{
  "d_shared_expert": 128,
  "moe_layers": [0, 1, 2, 3, 4, 5, 6, 7, 8, 9, 10, 11, 12],
  "init_std_router": 0.0113,
  "qk_norm": false,
  "tie_word_embeddings": false,
  "batch_tokens": [32768, 65536, 98304],
  "z_loss": 1e-05,
  "train_tokens": 376400000,
  "max_steps": 6338
}
Below are experts of layer 2 (counted from 0) of a mixture-of-experts language model. Rows are named router (the router's row for the expert), up (a neuron's input weights, with its number) and show model dimensions 0-255. Each number is 500 + 25 x the weight over its row's rms, rounded and kept within 0 to 999. Numbers have three digits each.
After each expert's rows: a language model's description of what the expert responds to. This comes from a sample of Wikipedia text that the model never trained on.

# expert 38
router:528495513523489476510521476516439470481539471507484478510512474538506508542523493496542521491487481489512427540515537500479525491483495526469470460490529512519515452490478500455527497513452485512544484519513491496492474515502481464527494510504525474480524497512461519515484500499477493486512511499474493491508493474480473482534517543499498508517510520447518551505483513498470542497520524466419482479501480508512489523489498517546482481496478470535495556484520507528481500522474537442485490478471510504522482522496482472521542499529519550486467494534502491537504503503491484450534462537509500465523498529530480489506502508480523485488464501498544477511531504532532534529491543532546497475508470559512512471482542506470507485491466480467478543531528479546513516503526501
up1:492511514497488531500472538497425537585479501477468475453486496482463498525491501479507476513488528515471488453519503497514468470501518481510512505496499475512460514492497497492508475473506433507520518497495513486461512533476486518518496467493488525477497490485547492478509469462550515514482540500484490504533526460491514539505480531474510513507482488547514483543537507474499496495519517572560528500530495473434491488477527545477504496511566472513552500510508481484531498511512536490517488452509500452466505482497445494486502453497530468525514527526467512485509524495464482522519509485500474529513517548503518483517502464488520497496471454489525531508491516524491496502504467453500507530509488514544515522515454536527488516508497467482468496479520504471485507515470494
It responds to: Place names and suffixes. US state and city names and place-name endings, such as United, New, Virginia, -sburg, -ley, -ton, -ford, -borough.

# expert 35
router:514428524485512513513529479519497472500506502487511485510529508484510542530479500548524479476528493510506479515529515554513451511491432516470510504523537520504509494483501467445481470522477518488502508485471479493488514508466509477485464486506471477524488536527548499503508493511496459524497529484484511463505479456483534487502517544520540471472478486473515548550531470516473525498514476522456523508539510476483521520501486459513516495510486478486534503487498520509500465461475524494457482502502428553506556476544486470545530506495536483533504486528510473527522501521472494469517517513490519505507450557491505445514511528509498524489495462513470501526470516510514510469539515519493480483472461490509538542541528488520497508494473512473506532446505503514465506513515498
up0:490536482531508510491547468514495498557463539534496559473501495492525477500467514496478505511484559440467523485481519516492512530483551510491478495517488458438498486504505505515481494518501548485513522496469496543530534467505465525463516502495520537485486487476474493492466473538530505545514507478507522481491514508540498508462514482535520495459501485502510486511501503456497497513500500537506439467495459501472463535561492484472495510495518521487480493509518490501570539484523459463494476493466531498490502528535508477493482455518494494513533494509506495491479493473499509524427470520459517570494516468519524475479478482511516481513543529497499499516469476468498496530502509530540516522489533486509484515482490505513467510494511509500521502518513569489537465535501505
It responds to: Past participles and adjectives. Past-participle endings and predicate words after was, is or been, such as located, named, renovated, with suffixes like -ed and -able.

# expert 49
router:478479475502500490499506508475453480492509557469449520511496480513523544537513505451516494508520506482477541534510470508482476502490517526462520515473517484507480474520497446466473505522469506485527530467515448503478479529478483484530460495499481478499518440513487507511484490487503477453538532506477438459510539498506483522485506529488455522479531527483501472459529495518478503510455536520496472488522512463507490494508442508491524505496492532515486508454479531518481510522472510501503542522506530543492486501536458499534550521477517528519489475536508503540551509522474491450525505548495473512515485474550525491522461504497496499493526490518527477510494510534476475509489459527563495470506499566500532504510499505513520491517490498506482489545527514494521496512566513
up8:423528515489528437522469463529481510482505524499552519523533506516531494457531483524495513495480516454550535467508492485473500562501508478521500521518489503490496488504498516532485505493459457473544500508495515536490486498543492485496487494500531494520482597486489473508463513495514498460506500511452519504441492484498497490512464508462500471522519497501514481515504472481481440515530536516491503493507493489461516466584550482569553521507501545526502503505523495498529491497513505481535495468495499487496497472481502497531479478485529512531505512501516474529499503505496472504526521482479507521468500467452505498510501562502513505497504493514458472504487517484501489492498506494503479506469509484492514523528492508460531483539447502511507468524539500533513440516522493
It responds to: Commas. Commas, especially after author names before a year in taxonomic synonyms, after places, and after numbers in dates, such as "Kolbe, 1899".

# expert 42
router:496509473531499528531489541515511530480492484474444487493447536505470546466511487446492471471474466504516467492466496503492498506523562496508499493459500525552468499487548504486487521523493511514489471516501466517526489511543483504542497501514503492519491469521483529523494510496512467495469540536494519446504495454555483477491525488486530518453456496481532513546516513533491526547477480502507449483494489489514487516483537492521477497456437509509505477464511506511482482553508480529503525471495521546495517510549508501514483497510478519477467518516499527502491469486489496471466480538487460507481498476483467503534524515486472484487549493494494496463484516489524573460506445518506508505510514497524472523489511498496511514522479505451488549500518466543532472522532505
up0:503480473455507525464499495501495482502500520510487568482530503475514494508484558513501516538517501502547485500518534502499496530512521481510527500520525489492498498484458469497479473520475480506506528495512471513494501489499527542534474496462506524436496507464504483453459513517524528550494513509521509526481513505530482499491479484489522477555504485472467481488472460502518461501499507514513486505494493501490503530516508499519501498515493573442436507485481554526523525539537528519486514479556526494476480447530546463489500485468451474550518555530479519475476469474493504502522523490464495530480541493527525481489481487540516492510539507508481495512520508478492474523520503479454467513524505513514477533485519483500505505428495509537529451500515488450540472504496490
It responds to: Percentages and quantities. Decimal percentage endings in demographic and election statistics (16.7%, 0.1%), plus years, million, age, most, that.

# expert 15
router:482456525474474489467501479505474489526519505516521494429475501509526512498476485472497517534525500480514525485515471493502509539516490474510509511501481531476436523500515485532534531470502465487490451470499501475571521480520449518523547435489493451492510538499529490488525492511543470516472460433562513525504478493435525511511500473507477471487524471531491510522504506493507499505506486518507507503538498486536521516499500518481460484482480513473530501523507527494502504469533517536516504510487466475508480469525512501521505513518522445517522503492504504493540541510536558475511488458496536503480496531450511510487501474508477508489479452495493545544497448518510498486501479518451514495481546488518490521501515515539523479545484517525486490497524524453489515470466518
up1:461498477488501511494530520485493529469461517494487530513521507442502448546481511475499528490513528474480538507497497504548498476509523488511491521475515509440494488485512501524459494532494520474484513504534508578508475518529495503521467498501507539477516504489493496475500497521512514502532525530501524505555495475510516518520507509514467506505541473473496499478475521455497501494504483504485471455487508498500473467499504453522486495517495477452470453435522473528523496518544492483530483493540540517513494525522505528509514441438479492506522533537482529535509527481467509501454500526465503503460488507500507468461472474523485502455525561463492556460466491485466510482501515519519445520487509501522481512530512490529491515499499500491563499488497495535542473545517529
It responds to: Action verbs, past participles. Main content verbs after a subject, to, or was, often past tense or participle: made, released, played, joined, captured, used.

# expert 18
router:474544486505476514497496554458489500491493512486504503506509506442510513462505488486514534510468561488494475479451472533484485520512503455493500494542503516513492477473495534546472522505480546473519488471496542530499521504484480496509485502514480553517520536492499499514511530505490496535513504507495527552507474482507489514453497493495506530480519474477509446484519493437488489509497494497532513476495514493488513498511485523517488522488491504468517454490471478507508505550534517480538487534542473457514540427525525510513444508485465517550475508507461510502495533518496483497462493500478494503472513466468492495456519475501498494479518485501451508482458518491500469526487480513515500518463515447482449523526486491538445515501534499556526481483519534457527502544449539
up8:500448521501530481491533499473535504510536530525548544512504524532471491551475523474506477491515502457509511534497478488498494513483487556505507516516481497475504486471492505535594480519506487541502534511521522484513498492511479517486496464524508537487486513501497468476488510515546535521470493476522497495517492490507522535491532438484534479501474491485563473498505458490505470491509476540465517498526470489483473495514502476533493512528530486487544457485526510479482490495504481515474502502515499484484514504509496481509524468544543477511475491517538525450487511492466502536493529463519532516511506497531449476489534420490478519530490528480512482522455494487517473476532459481476491475479491466491490474482489486492501494558531512507463475485535474551482483473439506
It responds to: Commas. Commas in running prose, including after years (2010,) and closing parentheses or quotes, often before and, which, but.

# expert 60
router:523483525516553517491508473542523528506528466507489505465512500488549467512487505552512479526507488482496478488507538508467511485517448474550494516501511528478483471491504464493479513471492512483529505559469521489488533450471512492500513514517514506500503529502483485476526472466523515509469495455513509546491473505490477493491508511498459470481547534463479514459496483502514502452559503490529477500503489496512509540515451445469453516497480498474503529568515486539516515474522430496490446517490500513506495536461511503474488465522458504516491507451484532540513455507535485524491480490486511508510511537495505531480484440491535494575462502499515524518520521520494501510514520495516489460518521471509503487514540463494516533537493508506516461506498487472473515514477476
up1:487496531496506558502532501484507495491474474488496501497511503530489492529511493496476484466487484495502533514510491536514470504520484500533516498538492477522492499555464454493563516490496496521533509531484523456506452526489525526503506479527499486478493492555511552512499499475508518533487480470505487539484477496463513524516476520448491496493451497506504516502497458505485508523517538507526521495478487470499515504537482476501465515455517539519494532597495482508496525478540446493523491508503519486514517491442490514486511503501521468494502495491552491497522513554522558499472475515439501517526482515504448436500523442492506524524471452503480495523522522504501530496500489528471470502500538459541488497492536487510483477516485486499470511474458498480459535494439490
It responds to: Place names. City, state and country names, often after born in or a comma, such as Tuscaloosa, Kampala, London, California, plus nationality adjectives.

# expert 32
router:502504493494486504490515502510465455501488498461515503486490503489518521522471518454500520502559494527519476497449480454496474525505481512521512510537502541525497479531486502529523514505485432514516485482500504471540508493486482522494489506516528486535506518520488519544526481511519480512472525485466497494494489510478521496513532506469538456525515481510529527479512512521484481507516511463442524441532525494481535476510560541497520518477503474512501537539481467485468458484523523520517493496484472504519467468509546542461465501493505469524493500525489467519511495454497505499528464494538540498542443546472514496533520491525526471500458500507507517525480473504508436480467534485494514541469481453493509544501520505460523477528513502481459485496486445512450511460468473
up0:522501498500523551504516489474439470502497470513500518549506519484461494511511518490465435546496485492468524506477473505497515514533567516463520521499481507463463509518514489502446419488497511517518508542480521471506531508497489494479529480491471550510513460524525512532514458503508477508489480486495524481498539502517502520482542496481457496482527521484523519497529519525475498491551512486448508490466497509510503507499523517506504539491520527468474492440487520474519534512472510520465535486535465501474523467489530488479523528481532555504496487472473475501488502483502508504493570500442502523500490530500506503512476528569538479484518499506486509517548512518512503456514479477490493517508478524470512463518502479509521533535447554510502479523517507487509468495530503
It responds to: Past-tense event verbs. Verbs and participles after a subject or was, such as known, called, moved, announced, confessed, resigned, often followed by to or that.

# expert 58
router:472476505507508524510508473510526543548470470496529532506514490480481470485506476464515508570531517439498511531496509493501492530508538464487479528503515516487484507513487474485516467513522539503483513472532484527480474460513450491528484483470477524471485463521518485490494499498549523508495427464485495523487538489444504492487507477481551510501517481501498501464495511530513472503523515514510514484519510545536476505504528529541506514480497520474489454472523506470479486515522483531505524534479538537470511511487471545513499520494511500454504491531467494494495509507476504550507467540489470490482475470520553482483453473492526467504532568521493481450497498483505511483553491478573503507491493507463490521518473557481494530496528491485511509452488510489512515555482490
up1:492511471499515433486538492473525481509484533507500450507498598476499481485501509484537452480498506597467518508527500484508475509518528490512509552576496479490553528511504499490508536487528483466508494495516490491505497487501501490483506503423528465538531536502498515517483516500510487559517535526529496509512455492540487491476482529519517446519463467502512503518528498492493490514511488517510536495492488502543510514505507514496458533470523467487501497480503512542511482540486459470516503496509508492517502505490496510445510523469493475480450495500528511473503499508514502468479520489458504493515470520503467483501419496478506498486479440457477511524519494526516444526498539484496470505493480463487512490476486518458487509475512500488497498479517516505501484485480476
It responds to: Coordinating conjunctions. Linking words joining words or clauses, mainly and, also as, or, also, &, including, than, while, as in such as.

# expert 33
router:514485484537524463492531498527497481502552483505459496505538466500522507464529492470500559469498479468519546510508500512490498479472527508503510463465485498503547505506485460510510522514451487552523503510492486504513484538504484469526475514475410487474524490494468487523489506491501510493510510485503491499502467476486509497488491472496537521510445478479577504456549552509499517507517463483472454497479502497500500501522449525563441495543452539503499522512528514505474473513492514489501455512515524541505488534498486476520497515534489522483482487524496481525484498494481492525563462547522481500533487507532518478530508510488534490502502485497504462522525528541516511498522499492484498493499483546515488461444513468502511485529511523483499523514481474554519530463509474
up0:530545516493494503525500523523515511499465471519493489451498499541526494497494517492528497508494513507498493456473495550496501525493461507490495524508485488495441507499520503506512521482482545463521486486482503496490533475461472501492490478486530515524503514510509500500506459493489539497483471505487486526514519497454504523499505505538445431470473508511511494488493515487427484452478431521503513507511478485550475504492464509538503496507501520491532502499507490526559537518491434512444478527531444485473470465497507467479523489453463516520452496460516554497521484506513503497475505504504508509507549486465578527491504494498523508504530449507472528481478511507546500464518538497453552541530482509519497501514535498554498502536492495488520482490510471476506504523516508
It responds to: Adverbs and auxiliaries. Adverbs and modifiers before verbs or adjectives (largely, initially, also, not, more, then), the auxiliaries be and been, and some table pipes.

# expert 59
router:486508514513489468499537518525504504488524486459498490509500474506494508497515520517518526499485493497499518521536529483521449474475506500468516524522489531517479494498511551486481486516540473522494538507516497473504473502559509510538500476483461475491531461490537507497546489485487462493543477529518498507505471555520476494494485553512480427485526506497477502492526516498489495496493501458447436488530524487533511484502414505519502542492443519528461532507550521491485491481491516509465522529463538541501460523522488493506513489524516510493510498525525505493519494541485518501493528486542495520545471532461468538482519516494492517504513472499479475493535500508510483488429510501540501478529515504461485469481463514454512490483475482521472513531499536540550475464541505
up1:470473460477495451488480468531489479511524528510491534454518508452501508495498512486504479480491491475516518491517498513541524506499496522548510526512450498469517471522498451468500519492480483509505511372505476507475537473515507506469511545491533464551489464499476503504473504496466524494499482518509488512507519488540529511491509520518487520524496520501512509533474516528485543496504518515499517491494521482466501530526530464454469504514491506487547488476495476431530496520509453495537492506496479512510512465495511510522554497497514495483522494508432528532494494499523475497524541500493497552461510509505510494501480488516466509486478547520464537504503509532496506500481494456517488485471489491491495470509505516485509542544544504524501459504528467482435455504456468
It responds to: Sentence-opening prepositions. Capitalized words beginning sentences or lines, mostly prepositions and articles like In, For, On, A, plus some table pipes.

# expert 21
router:535517450506466482523452505500544495480525487476476487534460453531450486497506496496537547491505481497479511515521513473491524472476492533498488503476517529492526490493492507482530490531518472521497437506511498467502470537503480490525435533510492460494485434511471524504468521531494464518520486502475512453526499475506486505498502537507491481472455490479474480471520536537501484545496504482449452488489514473527505515475521499529503513512436494529524524496489502474465488493471491520489537537473511552520473532501458497511526522520506521470493495528503505517548483526481497501518514522524465502538473520507475439519488546506521506492512495524529454507525523511482515529479498529504510474527489502452491492526536505494490510472486503478482518520521464584517491527543511
up1:467471480490524509456530505485501471530499528510534526484508489463489548517506505513507507540489538511497504493508484543496493506526498482504475493537473495458511493496563520512516503487523511439476484494504468489503519455493495511467496485470471502532519514476498507470483529539529463501511516519525488504492507544502502520524503499514462530525493514484475468463500492458534512514526457523541506510485435496470463497524511479504456505478543503512510471521489454492559519502505453456504479475543482461491552487537502497493474474464510502536483535475484477505464543456469537490489468479504499551468511485464525514507504479519481478469471524487476510560494499543511508536522532518507502516448533457516454470467511472472498510477486511549530500474481517493493493462477499
It responds to: Sentence-initial words, as. Words opening a sentence, title, or table cell (The, We, they, there), capital-letter word starts like E, O, Ol, plus as and dashes.